config.toml
d_expert = 64
d_shared_expert = 320
lr_router = 0.00121
head_dim = 32
norm_eps = 1e-05
lr_mult_down = 0.7
lr_head = 0.00619
schedule = "wsd"
steps = 4970
Below are experts of layer 10 (counted from 0) of a mixture-of-experts language model. Rows are named router (the router's row for the expert), gate (a neuron's input weights, with its number), up (a neuron's input weights, with its number) and show model dimensions 64-127. Each number is 50 + 15 x the weight over its row's rms, rounded and kept within 0 to 99.
Before each expert's rows: a language model's description of what the expert responds to; "gets" lists some tokens that make up at least twice as much of what it gets as of all text. This comes from a sample of Wikipedia text that the model never trained on. Tokens count by the router's weight.

# expert 9
Prepositions such as for, with, by, at, under, against introducing a noun phrase, e.g. named by, overrun with, aforementioned.
gets: " for", " with", " by", " at", " of", " under"
router:37 50 59 30 49 33 48 48 39 61 46 34 69 52 80 62 57 63 35 62 42 35 75 47 45 65 49 57 67 35 55 64 57 79 33 48 44 49 29 57 77 47 66 55 67 48 49 38 86 70 63 57 52 19 58 39 52 75 40 75 39 64 40 56
gate0:62 66 65 28 63 60 58 57 61 40 66 44 62 65 62 39 66 35 31 57 46 55 40 60 30 57 62 53 69 51 40 43 72 75 23 56 42 28 53 56 43 57 50 41 66 21 63 51 52 37 42 39 50 59 45 70 66 61 42 91 42 67 40 46
up0:41 47 30 49 63 33 47 47 60 43 44 40 63 13 60 36 53 29 26 40 60 52 79 55 61 56 72 58 35 83 20 50 59 63 63 75 28 55 58 53 44 31 39 51 44 52 70 27 86 56 62 38 45 67 59 38 87 55 56 59 64 43 35 37
gate1:69 50 47 62 53 49 67 69 77 54 59 64 59 31 32 46 66 33 40 28 42 38 48 49 50 61 22 52 37 70 52 41 48 74 66 54 60 48 47 66 35 48 28 47 55 46 49 59 79 19 28 52 41 87 71 14 39 70 38 84 37 34 54 62
up1:27 76 41 39 55 44 49 37 28 83 33 47 55 45 38 63 71 41 55 84 73 24 27 53 50 42 46 50 36 42 53 35 41 77 26 71 24 62 40 51 36 48 41 39 50 65 40 44 36 77 45 63 39 64 37 30 94 27 67 33 41 45 64 54
gate2:81 54 56 38 40 31 75 60 37 60 37 27 29 45 39 43 46 40 45 49 58 43 66 51 59 44 56 58 54 44 24 52 46 27 34 53 49 42 48 72 47 77 67 22 32 38 52 46 77 49 24 53 65 43 37 43 64 58 57 54 38 52 26 67
up2:47 54 41 32 45 55 33 35 86 81 29 61 45 31 57 50 42 55 54 45 67 65 43 62 64 60 87 47 80 64 28 38 51 49 41 41 41 44 34 31 55 32 28 53 49 71 48 50 59 49 32 39 58 42 57 72 62 53 67 49 39 48 30 21

# expert 25
First two digits of years (19, 20, 18) in dates and ranges, plus leading digits after decimal points in coordinates.
gets: "20", "19", "18", " ", "17", "–"
router:43 47 47 45 31 09 47 45 61 72 71 59 60 56 63 63 67 46 22 30 56 29 87 38 52 58 49 51 68 47 41 53 35 55 41 21 45 30 34 55 54 33 36 76 31 56 17 53 50 43 65 46 49 40 57 66 57 52 50 47 41 64 33 47
gate1:77 68 69 46 53 48 85 49 63 42 55 62 55 54 44 38 59 72 28 40 60 70 50 39 47 64 35 76 57 58 17 45 54 66 44 33 60 62 45 58 75 62 54 50 59 32 59 60 64 32 50 47 44 47 58 35 57 76 73 54 67 29 41 50
up1:65 38 43 41 60 65 74 42 75 67 56 53 54 46 58 48 21 29 47 23 37 59 69 39 44 61 70 66 71 57 54 74 48 35 35 70 47 52 51 43 48 51 20 23 35 40 23 33 39 39 28 56 46 64 37 45 65 38 43 48 38 67 46 84
gate2:75 64 78 59 43 22 44 43 39 67 66 41 54 74 76 62 49 49 40 40 68 29 24 37 56 56 49 49 26 67 60 68 39 38 54 57 69 36 63 29 31 35 67 62 33 53 48 34 35 41 32 39 26 35 42 52 67 35 14 54 21 40 60 73
up2:49 66 57 51 58 32 63 53 50 65 79 65 44 35 39 55 51 59 62 24 67 70 68 34 41 46 48 58 50 86 35 81 39 54 60 39 24 28 68 45 59 38 67 45 49 28 36 77 30 46 39 13 43 43 47 69 51 65 46 38 40 31 32 53
gate3:72 42 73 51 34 57 54 53 39 39 30 52 43 73 41 61 54 81 67 70 59 53 47 40 67 33 30 33 55 48 34 50 43 46 50 61 48 63 42 60 47 33 51 52 43 48 45 32 49 31 44 46 35 50 57 62 56 06 50 49 50 48 58 42
up3:49 31 62 22 73 41 45 61 23 51 68 56 41 15 68 32 31 34 64 64 68 33 49 67 56 69 22 48 21 67 49 48 58 63 34 57 11 67 45 41 51 49 38 48 40 68 38 49 59 55 48 27 00 67 67 40 55 62 34 50 27 47 44 45

# expert 14
Numbers and short codes at the start of table rows or cells, such as ranks, positions (MF, DF) and dates, e.g. 14, 10, 7 July.
gets: "1", " |", "2", "3", "4", "6"
router:40 60 38 48 30 18 24 45 34 65 67 45 66 61 41 44 61 73 40 50 44 37 68 49 54 47 35 61 84 34 44 55 56 49 35 44 49 36 33 57 62 53 57 40 45 48 46 61 56 62 82 46 57 60 54 35 68 68 41 48 49 49 45 49
gate0:35 50 77 60 58 54 57 47 74 50 40 53 57 49 45 55 44 44 46 46 62 60 62 53 32 65 41 37 47 38 54 50 57 59 48 44 16 78 62 63 58 63 55 42 57 48 40 34 59 60 56 62 39 48 50 29 58 69 52 54 62 21 38 62
up0:25 33 54 51 66 50 60 43 84 71 46 61 68 00 31 65 56 55 81 82 79 52 47 34 52 36 32 40 69 35 48 57 57 45 53 29 54 99 64 45 46 84 36 51 59 17 32 32 61 46 49 51 44 55 32 37 42 56 52 60 83 44 43 51
gate1:39 60 61 58 52 49 61 49 41 52 55 65 41 29 43 45 62 48 35 28 48 39 35 61 46 72 57 33 56 42 21 44 35 40 55 49 53 50 33 63 93 84 49 81 39 57 43 08 59 58 60 35 41 51 65 66 63 69 56 70 47 76 65 82
up1:30 11 62 64 43 16 56 58 35 57 38 63 66 15 59 65 53 70 47 45 54 52 29 75 51 39 66 43 59 59 39 62 45 65 55 42 48 37 37 54 60 37 38 55 46 37 52 33 36 41 59 62 55 44 47 44 38 50 57 56 51 22 36 21
gate2:47 41 66 71 26 33 76 50 18 58 17 66 59 23 61 76 45 60 33 46 41 60 62 67 45 42 68 38 55 39 35 57 52 39 51 25 19 51 30 86 48 47 25 50 56 39 40 65 59 63 44 53 75 69 48 44 42 34 29 66 51 38 45 80
up2:25 60 49 71 57 46 61 40 52 66 29 54 76 46 42 49 58 66 46 50 50 51 46 70 75 28 70 58 40 62 34 44 35 72 43 40 81 46 48 43 31 62 59 41 61 37 67 76 30 90 42 72 43 74 35 49 61 71 37 33 73 69 46 31

# expert 51
Infinitive to, modals like would, can, will, may, did not, and opening quotation marks before verbs or quoted phrases.
gets: " to", " \"", " would", " can", " not", " will"
router:42 70 37 27 44 19 49 44 53 52 76 38 74 49 45 70 56 37 36 22 32 54 26 47 92 39 27 37 79 49 43 56 62 75 44 63 52 19 35 57 63 38 54 30 43 52 29 45 60 47 89 60 38 51 69 68 71 57 39 71 36 42 28 50
gate1:69 52 65 41 50 11 57 49 46 46 37 68 55 41 30 64 45 61 58 49 38 42 68 37 55 27 00 54 67 56 25 35 66 69 40 82 43 44 40 38 69 56 76 81 55 57 49 39 50 53 53 42 67 65 62 51 52 42 43 49 57 65 78 66
up1:61 61 22 52 35 49 46 45 55 60 59 24 50 76 43 34 33 28 70 47 52 82 78 48 40 47 79 38 42 45 51 36 66 42 39 43 36 54 34 51 52 51 39 51 82 29 61 13 68 67 62 37 94 66 34 01 34 21 31 52 54 27 42 62
gate2:60 48 64 49 61 50 55 42 50 44 44 49 34 16 38 20 40 33 30 53 61 57 60 47 43 13 29 46 37 49 73 39 53 68 71 60 47 51 57 65 80 56 67 17 55 51 50 27 54 45 46 51 68 56 46 43 58 55 22 71 51 39 83 45
up2:61 83 44 59 76 48 43 34 57 63 52 68 44 45 66 49 55 33 49 44 18 32 47 43 45 65 40 58 66 35 62 69 35 65 36 50 31 51 55 40 54 56 55 36 49 46 53 45 54 58 37 64 42 69 34 48 31 52 43 68 30 46 59 66
gate3:30 65 39 36 68 41 39 44 79 61 69 64 63 31 72 60 49 42 53 29 39 69 37 42 76 43 48 40 65 66 36 39 68 37 74 43 64 66 76 58 59 43 62 68 24 56 65 19 51 55 57 47 37 37 53 63 18 34 37 16 64 57 43 67
up3:55 47 64 78 46 47 29 51 43 38 37 36 33 49 37 39 59 79 48 53 20 63 46 52 43 41 48 38 37 55 42 61 58 58 48 55 27 36 39 36 61 46 16 54 50 62 44 35 57 73 43 62 64 73 39 33 42 62 85 60 63 52 74 22

# expert 12
Month names in dates, usually after on, in or a table bar, such as January 2019, March 1987, born September 26.
gets: " January", " March", " December", " May", " August", " October"
router:40 60 40 61 38 34 44 31 66 68 53 64 49 48 43 54 42 78 38 45 53 27 43 19 72 66 58 60 73 53 75 71 65 60 60 52 41 54 25 42 50 62 71 41 36 47 47 34 76 71 62 35 18 54 59 55 58 33 49 56 60 52 55 56
gate1:29 73 40 56 43 45 19 70 46 77 57 77 56 57 36 28 50 33 30 31 41 58 74 50 48 52 51 68 49 37 52 61 30 52 74 39 48 69 37 48 70 80 31 53 61 88 44 31 38 71 23 34 13 27 36 41 61 63 38 49 50 48 42 52
up1:53 19 38 74 36 53 44 38 74 59 40 45 35 44 57 57 69 58 42 74 62 66 59 28 21 32 42 62 38 63 64 37 61 55 48 57 34 48 50 41 38 62 42 18 39 40 47 52 53 53 61 57 35 24 43 48 43 35 31 80 19 54 39 22
gate2:52 33 35 77 31 60 39 59 63 57 45 49 48 54 25 34 69 84 34 45 74 60 31 50 34 50 55 45 58 39 71 63 41 74 42 55 54 65 54 50 73 53 52 67 39 34 51 45 50 66 27 38 21 41 50 37 47 22 66 86 61 51 54 57
up2:22 53 37 61 40 43 46 34 69 71 17 49 59 65 47 43 41 37 62 59 62 57 30 45 60 24 41 72 58 42 67 48 29 50 63 19 68 41 50 36 69 29 49 48 36 65 41 53 43 64 57 57 24 43 63 36 49 40 28 57 51 41 64 52
gate3:57 80 21 54 69 45 37 54 58 51 40 48 56 48 28 20 42 45 70 44 63 41 53 37 35 50 48 72 46 83 64 35 52 74 71 64 75 29 61 47 39 38 52 74 68 55 69 48 57 26 32 59 67 51 40 52 38 49 41 64 51 70 58 40
up3:77 64 56 65 74 40 27 62 58 34 49 57 48 58 33 32 43 34 43 53 32 71 31 55 68 63 36 29 43 51 39 56 72 35 32 82 61 52 71 67 27 20 11 70 63 59 42 41 44 51 34 53 22 62 52 37 46 74 14 66 64 41 47 70

# expert 5
Byte pieces of Chinese, Korean, Thai and Persian script, plus digits and capital letters in tables and codes, such as 186, SLO.
gets: "1", "2", "O", "E", "T", "4"
router:49 65 77 26 49 26 55 55 54 51 69 30 54 67 71 50 49 56 41 33 76 51 75 68 72 95 39 62 45 30 35 45 48 65 57 37 76 25 35 37 67 48 70 36 29 68 40 33 61 66 55 28 42 38 64 34 42 53 34 63 47 50 48 41
gate1:30 56 55 64 58 75 75 51 82 25 66 56 54 28 16 67 34 58 55 57 35 64 21 36 79 43 59 73 38 53 75 43 71 70 25 68 57 48 51 49 52 58 61 65 54 63 35 54 62 86 60 46 44 64 26 35 51 51 29 50 59 76 63 48
up1:32 75 70 54 45 66 48 51 57 54 57 59 70 64 33 61 39 62 55 41 65 46 16 60 49 51 71 38 35 34 62 47 50 51 52 27 34 43 51 62 51 54 36 24 40 30 42 76 53 41 55 70 51 27 35 49 75 52 56 65 66 19 61 63
gate2:56 52 48 27 68 63 41 69 73 54 41 77 49 45 60 43 60 45 57 32 58 39 24 48 39 56 43 41 29 67 59 48 39 45 71 50 60 36 39 59 53 65 62 15 44 50 47 48 53 75 43 47 34 41 36 53 33 42 50 89 47 54 45 55
up2:30 48 51 44 64 56 26 23 66 37 45 49 44 44 45 54 53 60 75 32 28 39 72 48 62 63 39 65 44 83 42 63 71 57 59 49 33 55 64 29 72 61 64 46 40 33 34 29 73 61 53 64 60 52 50 60 39 48 73 27 40 57 42 66
gate3:48 36 49 53 41 85 53 71 72 29 51 58 56 66 63 65 47 38 59 43 48 54 67 50 28 54 40 45 54 47 17 26 53 50 48 48 77 43 39 43 61 68 36 42 22 34 48 73 45 72 59 45 68 51 40 34 69 42 62 54 54 47 39 38
up3:66 42 42 17 19 49 53 59 66 16 62 43 16 39 48 36 65 76 53 44 64 65 42 43 49 44 38 53 50 23 69 60 23 32 45 52 46 37 24 47 58 57 46 53 32 88 52 55 53 51 49 75 25 37 32 60 45 53 65 36 41 49 55 23

# expert 20
The bare space token before a number in tables, dates and score lists, e.g. after a pipe before 6, March 14, born 2 June.
gets: " ", "   ", " Rav", " Image"
router:55 71 66 17 38 33 46 52 78 71 39 59 65 58 53 42 51 39 50 39 40 47 74 48 43 42 44 55 79 28 45 45 50 57 29 64 82 22 25 48 66 49 87 22 52 42 20 46 56 44 50 59 56 63 65 62 54 82 38 50 43 35 28 44
gate0:60 67 65 45 63 51 75 42 54 54 52 77 43 58 59 59 51 07 54 25 78 64 54 49 62 60 67 51 66 71 42 43 73 36 30 50 47 37 60 42 61 39 33 51 44 46 78 57 50 68 37 42 86 48 46 46 43 49 56 63 64 66 54 59
up0:56 22 62 37 48 41 26 64 50 64 53 62 38 77 27 49 34 42 41 53 71 43 63 48 25 53 62 45 58 50 53 50 44 67 44 42 46 33 44 43 78 52 38 31 73 46 35 76 48 17 41 47 35 52 82 39 43 45 48 47 45 37 41 40
gate1:47 54 35 53 38 63 42 30 39 79 41 59 36 37 35 54 58 54 39 41 43 03 64 55 25 58 48 44 44 43 64 68 35 60 45 82 28 42 36 50 58 79 35 25 57 11 42 54 65 58 26 85 42 33 37 44 24 56 27 37 76 32 55 51
up1:57 57 57 32 56 36 39 35 61 36 59 61 34 43 60 24 69 46 42 62 38 63 76 09 23 48 65 65 51 48 46 39 36 36 48 40 73 48 76 36 69 47 16 34 32 31 42 55 58 03 54 49 52 59 58 41 71 70 46 68 48 44 27 38
gate2:80 74 47 29 38 39 48 59 51 48 59 45 64 62 64 67 67 41 44 44 60 54 63 57 55 35 50 45 39 44 56 52 33 82 58 51 44 32 32 55 71 72 84 72 64 78 66 42 55 59 62 33 60 54 54 39 61 33 56 70 23 55 78 34
up2:64 56 58 52 54 33 51 56 49 72 41 47 68 61 40 71 23 56 35 34 51 81 57 50 52 58 40 24 45 48 34 58 54 79 70 99 45 48 39 42 41 64 59 70 37 45 50 58 69 68 35 60 55 55 65 79 28 46 51 59 36 70 50 48

# expert 42
Digits in measurements, scores, coordinates and table statistics, plus spelled-out numbers such as five, nine, twelve.
gets: "0", "1", "2", "3", "4", "5"
router:47 60 57 32 30 02 33 38 51 60 61 41 64 73 54 41 67 53 45 38 56 46 44 19 57 65 32 61 54 62 51 55 79 90 34 51 68 42 40 45 56 61 52 29 62 50 22 72 67 58 62 55 21 31 53 35 44 89 45 60 40 55 38 40
gate0:32 71 27 52 75 54 43 34 30 43 37 45 56 58 29 10 59 53 78 50 54 74 38 32 55 61 77 53 61 54 40 37 61 65 35 37 47 65 36 42 52 43 57 19 50 30 58 64 49 64 51 56 50 47 35 22 55 62 52 33 57 32 67 40
up0:63 72 84 35 36 47 63 62 38 73 66 55 16 44 47 51 34 22 53 65 64 50 36 46 53 58 91 23 50 56 64 48 41 46 61 39 63 64 47 72 46 56 52 49 38 46 68 66 49 63 49 31 51 46 64 52 66 42 54 25 43 45 27 35
gate1:44 22 41 28 42 15 36 40 59 46 39 41 64 51 43 46 59 65 61 39 52 58 46 26 67 15 40 29 41 30 35 63 56 55 86 35 69 51 39 54 39 49 60 10 60 37 59 51 70 47 57 44 42 58 51 43 73 29 41 00 37 56 44 55
up1:54 40 49 55 58 65 38 09 51 60 55 67 28 45 35 35 23 76 68 65 43 40 50 28 72 77 40 59 70 48 39 46 65 53 55 24 51 62 43 23 46 62 56 41 56 60 30 82 60 31 37 47 59 83 31 64 36 52 33 56 33 59 48 50
gate2:68 78 80 42 23 55 09 41 55 50 49 55 71 49 62 57 64 54 48 49 34 53 43 25 40 37 68 40 55 49 55 67 55 81 58 58 20 31 57 40 25 62 53 86 33 54 69 22 71 76 29 29 48 32 39 46 37 88 33 49 50 48 50 42
up2:37 62 67 45 72 30 27 37 62 68 57 43 46 17 49 53 20 54 26 49 64 59 53 80 23 44 42 54 65 59 56 60 22 55 73 65 72 34 54 29 47 54 42 63 52 53 53 39 45 48 40 46 25 34 65 63 62 62 47 44 48 49 33 31

# expert 13
Pronouns, relative words and sentence-subject nouns opening a clause, such as that, which, it, such, there, company, story.
gets: " that", " which", " it", " It", " such", " there"
router:32 54 52 15 46 31 26 70 66 55 64 70 51 50 45 60 76 57 18 57 35 35 74 49 44 47 34 61 58 43 35 45 53 54 64 27 41 51 26 57 79 60 52 81 41 65 33 43 54 79 59 37 49 53 39 63 43 62 46 71 48 62 23 47
gate0:48 25 40 61 58 66 54 67 60 23 49 35 78 33 39 52 37 59 63 41 56 37 49 39 42 31 63 48 38 37 42 38 36 65 42 47 56 68 59 64 49 34 41 58 54 40 75 29 61 24 38 45 64 52 52 60 36 64 32 66 63 50 61 50
up0:66 46 73 72 27 46 58 48 56 34 55 32 48 72 20 54 27 43 72 62 68 59 45 48 50 40 27 56 79 75 54 37 53 38 64 59 39 55 49 44 33 58 40 22 56 43 65 68 87 31 39 65 50 74 59 34 31 72 72 44 32 44 51 62
gate1:49 29 18 09 49 37 59 61 41 40 48 50 44 44 63 43 40 51 70 43 81 58 55 42 42 45 88 47 33 58 30 60 43 58 59 38 48 39 26 33 66 36 47 45 53 68 49 66 31 51 47 33 62 45 37 72 43 46 63 65 54 52 34 30
up1:49 55 46 54 54 45 40 54 50 53 68 59 50 44 85 78 42 55 13 64 48 41 43 54 55 53 36 60 55 68 59 45 32 63 73 68 28 28 57 49 37 57 45 51 30 44 38 63 54 47 58 74 77 69 48 83 51 60 26 32 75 60 83 56
gate2:46 43 36 47 49 43 53 44 77 24 18 73 44 37 52 79 50 40 62 31 30 49 57 31 43 35 62 47 29 30 40 55 60 31 36 73 45 41 48 72 79 66 57 68 53 28 57 64 41 65 36 37 73 50 42 41 34 49 68 68 46 63 38 39
up2:61 49 42 10 67 30 57 62 57 09 63 67 65 35 51 45 38 44 22 56 64 54 83 41 33 44 39 42 56 44 72 56 43 62 36 26 36 61 37 63 43 38 42 60 63 66 53 29 61 40 62 45 48 67 55 58 58 35 34 57 56 75 42 52

# expert 63
Pipe separators in election and sports result tables, especially after Turnout, Majority, or scores, plus equals and colons.
gets: " |", ":", ";", " of", " /", " –"
router:52 50 54 30 25 26 26 61 58 51 56 42 39 38 55 54 56 43 14 39 41 63 55 36 45 93 38 62 43 36 56 66 66 67 33 48 54 28 30 43 59 73 58 37 57 70 40 37 80 49 66 44 25 63 41 51 48 47 55 79 56 43 34 37
gate0:44 42 56 28 21 38 31 46 57 05 37 21 65 31 30 57 49 38 35 36 54 59 20 48 39 45 71 45 69 56 58 61 48 65 50 39 42 46 32 31 42 73 88 50 67 53 25 40 45 23 39 61 65 61 41 62 62 51 48 67 37 58 47 52
up0:59 68 42 55 67 44 52 28 34 48 66 41 47 38 64 26 14 54 60 47 59 88 39 65 28 60 45 34 64 32 62 55 77 61 47 56 53 79 44 63 21 34 89 61 64 73 33 59 45 79 22 50 27 51 57 43 31 49 57 25 56 45 58 89
gate1:49 41 59 53 72 47 45 63 31 54 72 59 39 29 28 47 40 72 62 23 45 32 52 35 53 40 41 21 74 47 37 60 51 53 29 67 46 41 76 33 71 42 49 43 47 57 46 45 68 34 58 49 49 33 27 71 36 46 65 71 35 62 64 75
up1:75 58 89 69 41 59 44 20 27 41 54 61 65 36 39 58 43 71 51 41 42 59 32 28 74 46 30 51 29 54 53 28 48 45 36 40 06 38 42 23 48 44 46 53 42 50 77 28 33 25 42 70 57 67 41 24 50 66 40 66 27 59 26 43
gate2:67 36 51 57 39 42 27 33 37 79 43 46 45 72 57 65 48 59 60 62 23 70 47 61 64 59 45 52 52 69 38 61 47 63 27 38 69 48 56 48 41 66 68 58 47 29 48 54 53 34 48 52 53 42 65 52 38 73 62 32 52 73 45 55
up2:61 52 55 47 34 60 30 70 33 39 52 59 59 51 57 51 58 65 35 47 58 90 35 34 32 79 33 72 40 55 47 57 79 56 27 35 39 55 64 58 44 29 28 41 49 84 48 53 77 47 53 60 55 52 62 47 53 62 69 74 37 26 45 30

# expert 24
Prepositions and clause-linking words in running prose, such as in, of, on, during, until, when, before, by.
gets: " in", " of", " on", " from", " In", "In"
router:70 50 46 36 38 26 47 48 36 64 61 27 65 56 52 45 44 55 17 43 59 39 77 41 70 58 29 53 59 25 58 40 57 50 42 61 67 46 38 52 51 60 52 69 32 52 17 45 55 61 81 38 42 49 40 63 66 59 27 63 46 31 56 24
gate0:58 61 73 73 72 26 75 32 28 59 51 35 61 63 57 54 49 41 44 44 64 59 43 77 51 65 57 74 70 41 57 70 42 39 51 39 53 42 45 58 36 69 60 64 44 51 41 55 99 56 51 48 48 32 60 56 41 62 52 30 40 39 33 46
up0:66 50 47 44 62 44 51 56 59 33 60 32 34 19 61 47 41 56 52 51 51 30 66 39 54 48 52 55 54 69 35 37 26 56 50 52 50 69 58 58 04 68 47 59 69 31 64 37 50 48 22 33 47 20 68 43 55 57 73 53 70 63 88 49
gate1:60 48 92 43 54 48 55 62 24 31 52 52 66 52 65 55 40 55 49 49 42 58 41 50 62 51 36 72 42 44 47 68 45 41 33 39 65 67 37 47 47 64 64 77 53 44 50 62 57 73 58 49 46 65 69 88 61 48 37 74 45 40 63 59
up1:37 46 36 44 60 53 56 67 43 68 46 51 34 33 66 37 34 44 56 55 52 47 50 44 30 19 45 70 49 45 48 14 34 58 59 33 51 46 80 63 20 49 27 48 55 27 39 52 76 23 58 72 72 35 57 31 41 56 47 51 53 55 51 68
gate2:62 58 66 41 46 39 48 53 33 52 51 42 60 64 32 64 44 57 44 67 57 40 69 45 37 88 47 43 56 39 32 71 37 39 38 34 29 37 71 87 56 38 58 47 29 76 61 56 43 65 82 36 65 42 80 44 57 66 11 59 27 60 28 76
up2:40 66 40 44 62 29 45 26 56 47 58 68 74 33 51 47 34 45 30 45 17 38 62 71 64 30 32 56 46 65 64 62 22 32 56 57 62 29 51 31 55 38 50 22 41 52 58 53 59 42 60 53 51 54 42 48 49 51 57 23 63 49 22 60

# expert 3
Single letters and short pieces like n, N, y, k, ty starting or ending words, e.g. nod, nice, N/a, Nagy.
gets: "y", "N", " N", "k", "0", " n"
router:49 53 78 27 42 43 42 66 42 52 48 63 43 51 51 71 77 20 53 36 34 50 49 45 50 78 28 67 47 42 64 42 73 57 37 65 75 26 53 55 80 55 63 76 57 61 49 64 76 49 64 51 41 47 79 56 53 56 63 49 44 50 40 44
gate0:45 65 68 54 71 32 43 49 66 69 63 54 60 70 64 62 48 79 74 17 56 41 55 75 74 47 49 30 22 63 51 51 76 20 50 39 46 48 70 53 41 18 45 52 57 46 72 32 45 56 64 58 43 68 26 44 61 40 45 73 65 19 26 69
up0:58 45 47 48 55 55 60 57 45 41 69 54 32 45 44 39 53 44 82 33 41 59 48 48 31 23 36 65 48 65 51 34 41 54 48 50 58 44 42 40 48 69 84 78 75 18 15 51 66 52 75 60 46 52 60 82 32 39 74 47 28 41 40 61
gate1:51 45 77 30 85 34 51 52 46 48 70 27 49 32 49 57 30 39 59 48 23 69 75 39 43 50 38 72 69 54 58 38 33 54 36 60 62 35 50 58 89 55 20 52 40 40 70 45 48 73 47 65 78 48 45 44 65 54 42 72 49 62 63 41
up1:75 46 65 62 77 35 54 40 41 68 50 71 16 64 47 64 54 28 52 57 59 57 26 75 60 23 52 72 48 50 51 34 41 54 67 48 65 52 48 73 67 65 31 39 55 58 99 16 63 40 74 52 61 44 39 16 70 58 63 21 80 23 34 69
gate2:41 49 37 62 62 66 39 27 44 58 48 48 41 56 44 59 42 43 17 59 44 47 61 49 82 46 27 24 51 46 53 42 64 68 82 45 53 31 54 44 41 67 35 67 55 38 41 18 61 68 66 32 56 47 41 58 82 64 41 56 29 37 44 54
up2:20 39 55 61 60 21 51 34 49 65 45 75 13 49 86 58 64 43 71 51 67 54 47 43 49 37 49 64 48 39 53 64 50 86 72 25 69 66 42 55 59 49 74 35 37 51 46 35 57 66 47 58 67 54 43 64 44 56 34 37 37 58 29 41

# expert 53
Closing parentheses and quotation marks, plus word-ending pieces after a first syllable in names and scientific terms, such as El-on, zirc-onium.
gets: ")", "\"", "on", "et", "en", "el"
router:23 63 68 31 38 23 46 48 68 63 50 51 67 65 34 45 75 59 42 38 37 59 54 53 66 57 04 63 33 27 47 38 78 68 53 60 73 13 37 36 45 72 67 29 47 31 50 41 75 70 69 42 51 59 51 64 44 72 31 86 31 46 33 54
gate0:76 40 65 67 31 36 60 51 64 42 69 49 53 99 60 48 79 54 50 18 73 48 68 57 48 70 52 42 21 53 44 60 55 23 32 35 80 42 55 35 51 41 57 48 69 33 81 47 45 67 57 37 73 44 36 68 52 64 58 43 77 60 58 55
up0:63 34 44 55 57 37 51 54 26 41 56 42 51 23 56 48 47 37 32 35 36 46 44 51 41 48 88 63 28 44 40 77 36 37 73 42 89 55 41 80 61 53 58 43 57 55 71 26 68 38 22 79 55 51 62 45 57 48 55 59 47 45 30 52
gate1:46 21 45 41 68 60 25 55 24 56 55 71 64 17 58 27 61 44 60 22 56 38 61 40 64 40 34 24 42 64 23 14 53 60 56 31 49 49 51 31 54 24 50 57 25 60 58 42 34 52 41 72 50 37 54 22 47 64 75 76 62 45 47 24
up1:23 63 27 53 42 44 51 59 92 60 52 27 37 68 57 58 48 20 31 63 45 68 43 65 53 50 25 35 69 44 37 30 38 41 51 64 52 85 60 39 55 54 51 56 53 37 48 57 37 26 22 40 46 72 58 40 34 56 59 74 34 31 53 66
gate2:54 47 73 24 75 45 38 63 65 42 38 67 59 69 63 35 44 58 33 68 56 62 35 27 44 35 60 50 49 57 69 07 57 50 54 55 44 71 71 31 45 62 68 70 50 42 36 52 61 68 39 44 49 69 48 49 38 47 71 25 51 36 57 43
up2:51 39 58 62 55 70 55 51 49 70 47 60 59 54 42 62 36 53 39 73 35 35 62 68 34 44 45 56 16 25 21 58 47 39 74 61 65 41 66 65 42 46 37 59 40 70 64 47 43 45 29 35 64 28 13 63 19 31 36 52 38 70 54 64

# expert 59
Word pieces like ap, op, oc, ac, reg inside words and names, such as Daphne, Soap, regent, puppets.
gets: "ap", "ac", "op", "p", "oc", "P"
router:61 49 61 36 05 23 57 24 49 56 63 53 68 71 76 56 70 47 27 30 47 32 36 15 58 50 47 49 75 53 63 39 34 80 31 45 58 25 40 53 89 38 52 54 37 52 38 49 49 65 75 53 25 28 33 70 55 60 33 69 29 37 52 45
gate1:67 71 57 62 41 20 77 47 09 21 59 68 40 47 72 45 44 82 44 46 20 54 52 30 79 42 42 51 51 46 47 38 39 57 78 52 13 40 69 33 65 46 54 86 28 51 38 75 57 46 46 40 49 40 38 60 52 60 45 42 63 40 67 68
up1:62 64 53 61 58 56 31 79 67 40 48 58 62 49 43 69 55 50 29 32 66 63 58 63 35 68 75 29 39 43 69 28 70 58 36 59 62 28 60 71 49 67 52 69 23 57 41 31 36 29 31 16 59 51 41 21 20 43 59 56 67 43 33 45
gate2:66 43 35 42 51 50 40 41 63 47 41 37 29 41 69 69 50 29 53 58 63 51 36 52 63 59 71 47 51 58 31 41 17 44 70 63 19 57 50 57 72 31 53 53 57 34 52 72 34 50 45 26 45 48 17 57 51 63 41 60 20 13 29 35
up2:45 59 55 49 57 36 54 11 44 42 68 24 61 47 27 47 31 75 44 54 52 43 68 49 66 44 23 36 48 33 65 34 58 45 31 44 57 80 76 60 62 90 65 90 40 31 49 70 73 46 59 58 60 37 31 59 57 46 68 47 46 45 18 37
gate3:35 55 71 77 50 54 86 80 71 55 48 56 59 45 42 53 60 68 70 45 34 65 52 45 54 63 39 58 65 76 37 43 42 57 50 58 63 38 66 66 47 29 43 62 73 36 75 51 37 52 49 49 37 29 24 72 68 68 38 76 58 45 34 53
up3:46 60 18 19 64 47 48 70 52 59 61 47 48 54 18 54 63 47 49 54 21 60 48 38 71 62 62 43 42 41 41 43 81 45 51 57 80 56 44 49 70 52 68 50 52 79 45 46 29 60 73 27 32 56 52 37 55 21 30 51 63 61 59 55